Weights of a small mixture-of-experts language model, trained from scratch on English Wikipedia.
Size: 10 layers, width 512, vocabulary 16384, 181M parameters.
Training: a variant of Adam for the experts, 1886M tokens, 8227 steps.
Below are experts of layer 4 (counted from 0) of a mixture-of-experts language model. Rows are named router (the router's row for the expert) and show model dimensions 128-255. Each number is 128 + 24 x the weight over its row's rms, rounded and kept within 0 to 255. Numbers have three digits each.
After each expert's rows: a language model's description of what the expert responds to; "comes after" lists some tokens at least twice as common just before its tokens as in all text. This comes from a sample of Wikipedia text that the model never trained on. Tokens count by the router's weight.

# expert 25
router:092152085149124119134082134084121089141088123142107127150102085131137119156115113131135157126155106120136130098085124136123119134115132113153129104189164142128104140118122133094101109122121120157154091162135145112108153149128141116171156138152142087126136148132102112174144061133103124149131144163110129161103122141098090152089131103109110151120122160155143115175130142099116156154102
Description: Month names and nearby day digits, dashes and colons in dates in biographies and tables, such as 26 January 1983.
comes after: " ", " on", "2", "1", " (", " was"

# expert 59
router:104126096160083156151115104167124140115083126116116138106130067151078150168162143151109126168109125133086156106140121129142111118123137137112142103113123111111117147142164104133112082112148124135108113150132113115142121141163095096123160136102115116149118163084111126128142102094147122122101123126120153155102115128134108181119150108116142115126119169098145152142132129142142135125102
Description: Subject pronouns and contrast words such as he, she, they, but, however, and day digits in dates like November 14.
comes after: ".", ",", "2", " November", " March", " October"

# expert 16
router:160135130112116076106166124146115198108100139139099170103173148106127177164143136181142078128168116150107097155154110087146142143124082141129130124105101160135138113137119148112117138125119119141090132136145130117153118108123114129100087111139119137141122100136129153136101145103138105142125085167084129114109165082092126100108127115145144145101094140095179134120128137149110117133108
Description: Single digits inside numbers in tables and measurements, such as elevations in metres, sales figures, statistics and money amounts.
comes after: " ", "1", " (", "3", "2", " $"

# expert 60
router:150110177114133108113137169151137127157132115113151142140176150146103161092095181159153093120121096125136095107113147149151137176158110152152106130110081112114157092124111114109097140086121152100108151096149089138147119128109173157132146112164109123161110144165128170110095088138114150144122121167133135131162132099074092108111124145149082150125146114105147097127144103183125125155103
Description: The space or sign placed right before a number in table cells, such as " 25", −, +, $, £, and score dashes.
comes after: " |", ";", " /", ":", "–", "6"

# expert 21
router:106178110151116114165127130140092126137149122110112135118151145095148145130157149102127129105131143139105164133140159138137136127083145174143154168153154134161145131110176144121116123130155164089125148156059142116120102133137115143138128108118156104132157103144164145153079126164156142119118099120119062116136115094137170126128104130163130147101145096113097119141130115135108120166142
Description: Line breaks ending table rows before headings or notes, plus table header abbreviations like Apps, Ref, Ret and multibyte character pieces.
comes after: "\n", " |", "==", "|", "===", ";"

# expert 38
router:108097138117121140108091098134128145095122138093135142155164118137122143138139112147108127081099112136103162165147099150100101117134136095116142109189125085149140135123148145117139132153109131110083079134108133086104140065112073113132152124131130122144168129150108144091140142139089110106129137110121114128141116122101115147153141123110099133132128119170081070130142097109102149136120
Description: Sentence-final periods, line breaks after sentences, and last digits of years after "In" (In 117'3'), in history and biography text.
comes after: "\n", "6", "7", "8", "==", "4"

# expert 54
router:120142126127115139117130103133136166133140099149120137146185143120160121111145125116142121132135142125091169121144156115119122165092153176103148112137111147106118108169158139118107119146166126135166090102109141145154174155152132178147111140133139115145169099133109111125072158144163112129092105120171134102141134090125132122095124164145166156106117127093120111119137105110105119127110
Description: Header words and blank cells in election, railway and results tables, such as Votes, %, Total, Party, Candidate, Turnout.
comes after: " |", "-", "|", ";", "–", " •"

# expert 48
router:141135118160071143152190143161142177120141119165099126122140143102137135153135154108149085180123147128103098164138090079123174130141191126132132118148145202149120154182130120068100137128105117158096144094124112119121142119148136183168140092127150156146131135116148145122181128158126125169137124115138082119107115085124168108149119159173117118095118107123114143156113143116144138109105
Description: Concrete and technical common nouns and word-ending pieces after articles, such as water, music, engine, alumin-ium, muzzle-lo-ading.
comes after: " the", " a", " and", " The", "s", " an"

# expert 35
router:116111109086179170099156138093130130095150114137150127104131123146101136162112099166138112133131114130145104110144118155107114173118097143137141143131102125129093151099100134176135132119160127164125110146174134159194122110114100134135112108151111098086107148191124095108128183110079141137146129127124098137131153102133175081100109111143145103154093192144140132122115140109168125127104
Description: Digits in race times and percentages in tables, dashes in species lists, and pieces of Latin genus names, author names and song titles.
comes after: " ", ":", "3", "5", "4", " ("

# expert 55
router:123129116096091123113141099105150106183108148143156117123131138092140183096124102163117182125127112135140116101110119131128156119110136175112174131106078135121107119132087133110121080113119099077155131115101080104144085116154140117125107141165162119097101134111098119147078149131103128107138086093129120097121149122136091138107112147134123096136144096124102097164098139147139102166139
Description: Dashes, colons, page numbers and list digits in bibliographic references, such as 1870–71, p. 42, Ps 95:9, ISBN, c.
comes after: ".", " the", " (", " \"", ":", "3"

# expert 5
router:113109134122129121093148140109142109129115155133153137128122172096115108138122138124155103100116102131125168109152110128117167138164140107114103110166140138121138102149112189119121087143147118097157142104185143130091112128119120084097161110166126142158123140130141135132124095122110122131120133162137107162102108196137117139166118111101101102119175119091151128117103105133137104129148
Description: Abstract nouns of life and relationships such as war, death, love, success, marriage, usually before of; also decimal digits inside coordinates.
comes after: ".", " the", " in", " a", " his", " of"

# expert 10
router:148110125157146122117108129134178127132080141122150109085121189100063095116114142100133110115122113142121118098145143146105161115107144150111143122112144130089130125114151142092140135100133115125120149103087149134105141131103105143085119119161152121093174124153096136108129164148161130095106067125133137105139165101124113138131150154119143119150110130124118139195145143141148160144158
Description: Line breaks and dashes between infobox "Field: value" entries, such as Original language, Born, Running time, plus closing parentheses and math symbols.
comes after: "\n", " =", ")", ";", "N", " Preceded"

# expert 3
router:140134139146159164099100163145133113117158129098125149119089108123129129127133126140126113111077151122109115137130088120103138151117144091149109137095139131129087128120173126092113147095095113149133169155172162100132123121170093107099132134158118100172103098105111113154117126128091101131183148122163137117138132121163113163139114140113118077153108105098121099133109134136157111135160
Description: Verbs and verb pieces, often after to, was or be, including stem fragments and endings such as dem-ol-ish, took, able, -ing.
comes after: " to", " was", " and", " be", " were", " is"

# expert 28
router:106125138146146116090180160150095111138138150078104075149149154128137140140118155074133159115138144127140140129128147165093141148137112174144161113122129157112160123106139121133111132128175126119145138151128120150137142102140090106126146129121094142151130106122137144161155127128179154154103128089123112125166106125118125070123125181118121115079125145142132104115107100159112133131132
Description: "the" after signed with or of, and league or broadcaster names such as League, NCAA, Serie, CBS, in sports-career passages.
comes after: " of", " for", " in", " on", " at", " with"

# expert 0
router:110132154132099128136160141153135123104133141170159112104129140138125125102136101126190099099092148109190130160140106152116130115172116103158091122094113201090163116144122071128117150141110125116137162162150127089123121122133125094107143158128094162157099160099151107107150131149124122111131103110136132153112114123111157136080149143159090131102133124147118124114130129114119136158076
Description: Articles, quantifiers and "of" that open a noun phrase in running prose, such as the, a, several, "layers of", "turnover of".
comes after: " of", ".", " with", " to", " by", " as"

# expert 61
router:135152145123116149143127093133105093141160130087118150130136162136132157080146088118119134149100133119131160125112096179124101098137102135097124130115090102104142098078086157108157121105115137114106117082149130127119108147094125150129099119127133135118109097136180085109128127140099133115122165116151119145148149104105110138103132104109136113111131114086139102153143107123112140070151
Description: Space tokens opening table cells or numbers after pipes, in lists of years, squads and coordinates, plus short name pieces like Ne, Mus.
comes after: " |", "|", " ", " in", ";", ":"

# expert 63
router:141138169190147117162141133119114155132118130094110127161155109105120164127120131130113156107161094123130143167141173129105167128115161146118150131127109096126103162126138138091128135134116140121098127114134137133102147127139155123169168144116123102149128125180137113122109153135097106127114143092122163129102168122120126113132130109157120102091145106112133120130099110135150107139107
Description: Pipe and semicolon separators in statistics and election tables, plus section heading markers ==, ===, ====.
comes after: "%", " ", "0", " —", "5", "3"

# expert 23
router:131143119119164122160138145087103140131136158165131135141132132151160122128151113103142131111152110123101124182133084109171093112147149146116166105119076208117169083138133122119114111136125138137120148135153154085120141143123143081121139133142135140120131133102085123110121103137148154141121125140132106144156137096063143101098128135097141109112144132115144141094173107089104160117139
Description: Quantifiers and modifiers before a noun such as other, many, some, most, several, various; also and, plus digits inside scores.
comes after: ".", ",", " and", " are", " is", " a"

# expert 18
router:116116136137115114121145096059079131134102152101097130161089135200106131153102106112166107123104117138175155069126115133109130108141144086113101126162176075147149147165137130150130143157135133113114082148126107135119107133132139118158093159106133162124143145164152105155132119119114148143085093099124154115081169165123104124169131117139082134126140131172130166097142152141089160135173
Description: Opening and inner pieces of foreign or place names, often South Asian, Chinese or Slavic, such as Bij-nor, Kras-noyarsk, Fort, Mount.
comes after: ",", " of", "-", " by", " K", " at"

# expert 13
router:105113142105164075120133105081130096118121124099132105114102105127136145102141143120085132137136088128155148131161108140135133126136073169163129164132145081112150146109139114134153176113151140109099185112092103154118155091107104174111150074111088134155148170133162138091153162082125136093148118128149174138169129161146117113148108148102137133160145157124164131133139088120093128146124
Description: Pipe cells right after person names in boxing and election tables, and short first names like Bob, Mike, Jim, or TKO.
comes after: " |", ")", " USA", " Win", " he", " He"

# expert 42
router:146148157157129116134087144151089148173123115087114144068152138124130137098132119170091143132135117108123100099146153135128162114118159123159140143129105119141128128089122112106112159108118106118097152109115096129105152129132153142179138125142163135116142143154129121104096128079114113143115176135131141137119120085137105155096134089139129111123131132087170118092112152122152118108161
Description: Pipe separators and spaces between numbers in sports statistics tables, such as "| 0 | 3 | 0", plus backslashes and semicolons.
comes after: " |", "0", "1", ";", "3", "2"

# expert 36
router:095143089136100140105115095121154101150116115156172121127148104106128134074164111142102153113123161128135140150153149126141077152174115089078113118131125126130107143082122146128120162102159122156154127139152108082108142128118130141102164140095091113135083144144217087161162109115106139092104142140146148159114086108128157148105098118125146097117121179134098101134151132128111163111119
Description: The leading 1 or 2 of a year after a month or "in", such as January 1997, July 2018, plus mid, late, early.
comes after: " ", " (", "–", " University", "In", " In"

# expert 2
router:150132131119134112133154091131133128181100163119137141110137132148144135110137141112131167155145140133149174132134121122129096092123119108136129110131180102093167120113085145104127137138123137158086105144097178106175154142117106166103114072129119158128111160129150139120159129104101164127122100143102147109091150108156114127101157164099121152099110116123117135111099099156110086142147
Description: Middle digits of years and model numbers like 1'9'80, Boeing 7'3'7, plus mid-name word pieces such as -ipp-, -amm-, -err-, and "of".
comes after: "1", "2", "3", " one", "4", "5"

# expert 12
router:128083119147120124127118094104113141115097137127129111142140125099108138172130147186089176089116118129099166102117157152106130141144139095123138119119118096141140155131114153159122124173084146128146143112093136104101108116099128115136162158086134126144142127133111118124105135135090094095115165112120157136081109112103129107127164114074128110139150118124128169149113152116151094148136
Description: Sentence-final periods, line breaks and == heading marks, plus periods after name initials and common first names like John, William.
comes after: "\n", ".", "==", " ==", "===", ")."

# expert 41
router:141139108167106165128140118133097133139072155175114143126101115113111101136134110165127135177106097142139098118130143128115156145157164144096153136118137141151107162152119147133109081132151099096103135154154177125134140130101166147106111126137131131119102143114109095108121126114132108152123116114154131088071125105147113128160135149131123100065140121136128117101073134105171129121135
Description: First letters or consonant clusters starting a word or a word part, such as S, P, ch, br, often after a hyphen or parenthesis.
comes after: "-", " \"", " (", "==", "===", "/"

# expert 51
router:151124106116105104101175105114108137153144164084083116125105120137093151096155164098103145132135121133127135106128157126088104147168123174148129112136152107119149101123128135131111138123157148109104127091108152116151132118093106135119128098142151136127118132158191128141100142115121159121088097095143116077170138134104150072137129114118125158120117165130116130130148079102068167112109
Description: Sports words like football, Cup, Final, Open, and final digits of ages in player tables, e.g. (age 35).
comes after: " |", " (", "–", "|", ":", ";"

# expert 34
router:179117127168115131111136130145121116118129109136110154143119127128109112139090157140131153133113122121139114129128123147142114099139106133171148070082133172118102090124117157149133125094080105093147103128120104115100112131139089109107095119147152147145095116115099123130149149145108162173130151117078090096128081149123153096150123074087119078108156104109155211112104098136150110115124
Description: Adjectives after a or the, such as large, small, different, strong, and opening quotation marks in reviews, plus word-ending pieces.
comes after: " a", " the", " an", " most", " as", "s"

# expert 57
router:154144113122135061146127105098109151146152139125165126156174155118122133122159128113116129102131166129091125155115134110186117111115166169150162121140115149116120140110136132094129148110106148145111110142103090148141131148157159139145079108165149110113163097092146142122133137125102141140127132175153112119111084125134122108083136154141103158100131094146134088149096119155121118132119
Description: Middle and final digits of years, figures and codes, e.g. 3800, 21,173, plus million, %, and unit words.
comes after: "0", "5", "6", "1", "3", "4"

# expert 43
router:135148118117118115095101088130124162167119109174146158148138196132130133154116112114116132127140156122099130113146145158154107102105076138109096128127120189081140127137125150122155134135135115114133080084116153133121121114128123071156086123105189135115135112098121077138121161111159121151132140115130125130132105151144153116125153140117122153129124114113107140153107158112139104142147
Description: Quote marks opening song titles or nicknames, and standalone numbers or numerals in designations, like Season 5, D-7B, Channel 4, II.
comes after: " ", "1", "-", "–", "/", "3"

# expert 7
router:121173143089119137128121134090114108136149085173143079115153108132110116122123093158135114105176117112150133110124155164105089132105098105138135178175097134129116171127128128079108155135124144125136159131156141131117153132087146111125135142148105157134144121170121138144130130098149166120121161103111126171083138109123167162178137152092141124142184101128141118123122124155125138124064
Description: Pipe separators and leading numbers in table rows, such as episode lists and election results, plus squad position codes MF, DF, GK, FW.
comes after: " ", "|", " the", " =", "3", " MF"

# expert 26
router:125111115141124129114126068142086167117171125095125160116152141116119153138140128107184123116166082123142135121120126117154126125096140111106149143137146181145174148126144155122122103104116136129127110181093083158108129120133146156140145134169139095143119086117136173153106060153108166082132096120160122111160124123127173136100104091163173187142134126109182109133116108134086164141145
Description: Pronouns it, they, there, their and line breaks in census demographics text ("there were 76 males"), plus common nouns like government, school.
comes after: " |", " the", ".", " The", " that", "The"

# expert 17
router:135130097119174139132091084125111153117131163179139148136145079139159106110160098145154142149151176120149131089131141176129122117165139151173085124149127141135099122161124122183100147169157128169135140146122158148131142177126128130145108114132124157124133154131115129134102127109109149118171134111170162119173151132132163110104145149113134130176125157106166145108115169158124124145116
Description: The word the after prepositions, section == markers, and table pipes, line breaks and cells in election results and other data tables.
comes after: " |", " in", "\n", " of", "|", " from"

# expert 32
router:115163155169124092167156129070107092122099109140131121183091106137096087132115116138089151127132114104157137127131148117133121132180108168121130107080121123124107144096110138145139153174135122137127118133133129143133166102160148085109134121109120092132154156102112157097181129094151136118170123119106171105115166083152092103166147152149160129145128113090100084110171152132138145059148
Description: Pipe separators in tables, list dashes, and semicolons or colons between citation or list items, e.g. in sports results and election tables.
comes after: "\n", " ", ")", "5", "\"", "3"

# expert 40
router:157144071146085132160143134106162098120163108094140151121091073137100158125135135173124112108148130118105131117147137176125128097113106098152116145102115092118116123106112148078107125114135104145110093096107097129077137117122158150128117155085185101100128097153142078123106124127107095116119126154115116160125176119136094136084107149143141091143137174158113146153154134127131125097155
Description: Line breaks ending items in See also, disambiguation and name lists, plus section markers such as ==, See, List.
comes after: "\n", ")", "==", " ==", "See", "==="

# expert 22
router:143088183162137086151125156141113106133149144129087142097147132097116157173129127075114107123094116121141110148057138103164195122083088135131127129127106152121108175083137127133136107119097167117124105146111160120109140157123153135150150128184135167130101159145067149174121117133155164108097133115104123134157173130109103096126110110150151138085095111108125124157169116118138156172164
Description: Possessive pronouns his, her, its, their before nouns, and pipe separators or commas between cells in score and climate tables.
comes after: "\n", ")", " m", "'", "%", " with"

# expert 37
router:144136127132142120116085107141162123126132165141158121108116108079163092140176164159121130133112186138155144161150095103110075109100130116098100142103140121103123126086119128108188154095124116134096143114117147091100143134159145133109136133098109159115138125150114154119126098108096170104120139137117084178138105096141108173117114059154135147129135131122112117126144147180178135106116
Description: Inner digits of four-digit years after 19 or 20 in dates and tables, such as 19-9-0, 20-1-3.
comes after: "9", "0", "1", "2", "8", " in"

# expert 58
router:124103115114083153123156094171086116103110118128155111156129120136144141143165104089154130143141085137192175124181107114130094072139125102110116095128145097181119109141086146127094139096131112148127086105120111106069092133170081158125143172080132164137098122121128105124152112138114128174075097118149106141143110101160167124091150163124103137132117136175150155142091137136117161067124
Description: Articles a, an and ordinals first, second, last, former before nouns, as in Her second husband; also Spanish articles El, La, Los.
comes after: " the", ",", " is", " of", " and", " was"

# expert 14
router:133125122140145166155172133116136115157164087144125153133080144117142105147085109112147135140147114128125109105126124168126131144118108143129117103090173114122179139148145164140122146167152120118139140152114088104108161165096152105183095182123143142138120140144169138141153108124149091151146103089097123122111093144119112149192110099166137122104095112198121133116141163109138128117154
Description: Words and pieces inside proper names of institutions, places and titles, such as National Museum, New York, World War, California.
comes after: " the", "'", ",", " of", " in", " The"

# expert 4
router:152146129120089114133106125097100125149157135110165144106125089137089115097128145090108143116142121138142118110135136096111142124148168112092140111103158132114110137121100143158117129079168129123121176131187127147123134131164166161108123123131121134151124115135175094098158124114129119131111143100112133111173108144148080149107100147086114127146154178081131175114144137125112130090132
Description: Sports-season text: the, same, next, previous, full, season, and digits inside year ranges such as 2014–15 or line breaks after years.
comes after: " the", "–", " at", " The", " in", " a"

# expert 6
router:128127106147158090168088152146145097123156126142127114127118079088128111104112118158153138080128120105121153120078093112172163084125160103109133152103108158109128134156136136134139123124096142121105122166148145104175118106114128140117148138136138131157118115087144119123125113159112117109150154125085175119172109141167153138126168111181158185129117153156107096094144111093160104157175
Description: Auxiliaries, copulas and adverbs in the middle of a sentence, such as was, has been, also, then, and "-ly" endings like proper-ly.
comes after: " was", ",", " is", " and", " it", " to"

# expert 11
router:104110156102159124104116144122127146077102127104136118123130082131124164088146125089123093136115099130112092094120178109133120110147088128093138115142102133135128115142150121150165136082123083101125101113085131139126124113111161075135154126117117123149137114094107124152078135105127100136133141157096140114135133161135097101116107180119146131148126133143135146129141156118148140138123
Description: Thai and Chinese characters, digits inside years and numbers in lists and tables, and line breaks after short headings.
comes after: "1", "0", "2", "9", "8", "7"

# expert 19
router:128094174126123150173141173116092153147183109138150137096112108115125129125133091145135192109133155106178062122126124149171149152125093158138101129108114144121152137103109089082122115131132071146133140120162083125099111173134138080114167149107100166120125171152151128101118172151127124122129101121116097152159134132161146115121166128136151147117125097102136158137146101144158106169112
Description: Determiners after prepositions or at sentence start, such as the, a, an, no, this, his, often before first or same.
comes after: " on", " in", " as", " of", " with", " at"

# expert 30
router:124105162179131098153140118136096156147128127144136136158146103122174138136097108104214133132127130127095096140108157108128132127117174135130129145105101137164144149150077150081140115121104121161145141097133131132131130092107103191105118119158124117152172115116129153118126153126098127153126104152137108107167135111133159129090151160110136177161121129118171132161135144178119095162093
Description: Labels and values in infobox-style lists and coordinates, such as Preceded, Born, Commissioned:, Known for, and digits within coordinate figures.
comes after: "-", " |", ";", "|", "°", ":"

# expert 50
router:095130135154113145102069116080130102122131147117081127120136115159133115095131152099088114127091103117168104155164141118140123128131100165112131145107102098138106163117128095160153116157126128100143156108100105146112115133152164100163146149124095128120147137134089114132092148156109135110142139114128126157126167183110093104111112115108160095147093147125098109138134141133155122135173
Description: Joiners between listed names or items: and, &, semicolons in credit lists, list dashes, commas, plus pieces of accented foreign words.
comes after: "\n", "'", "i", "o", " well", "er"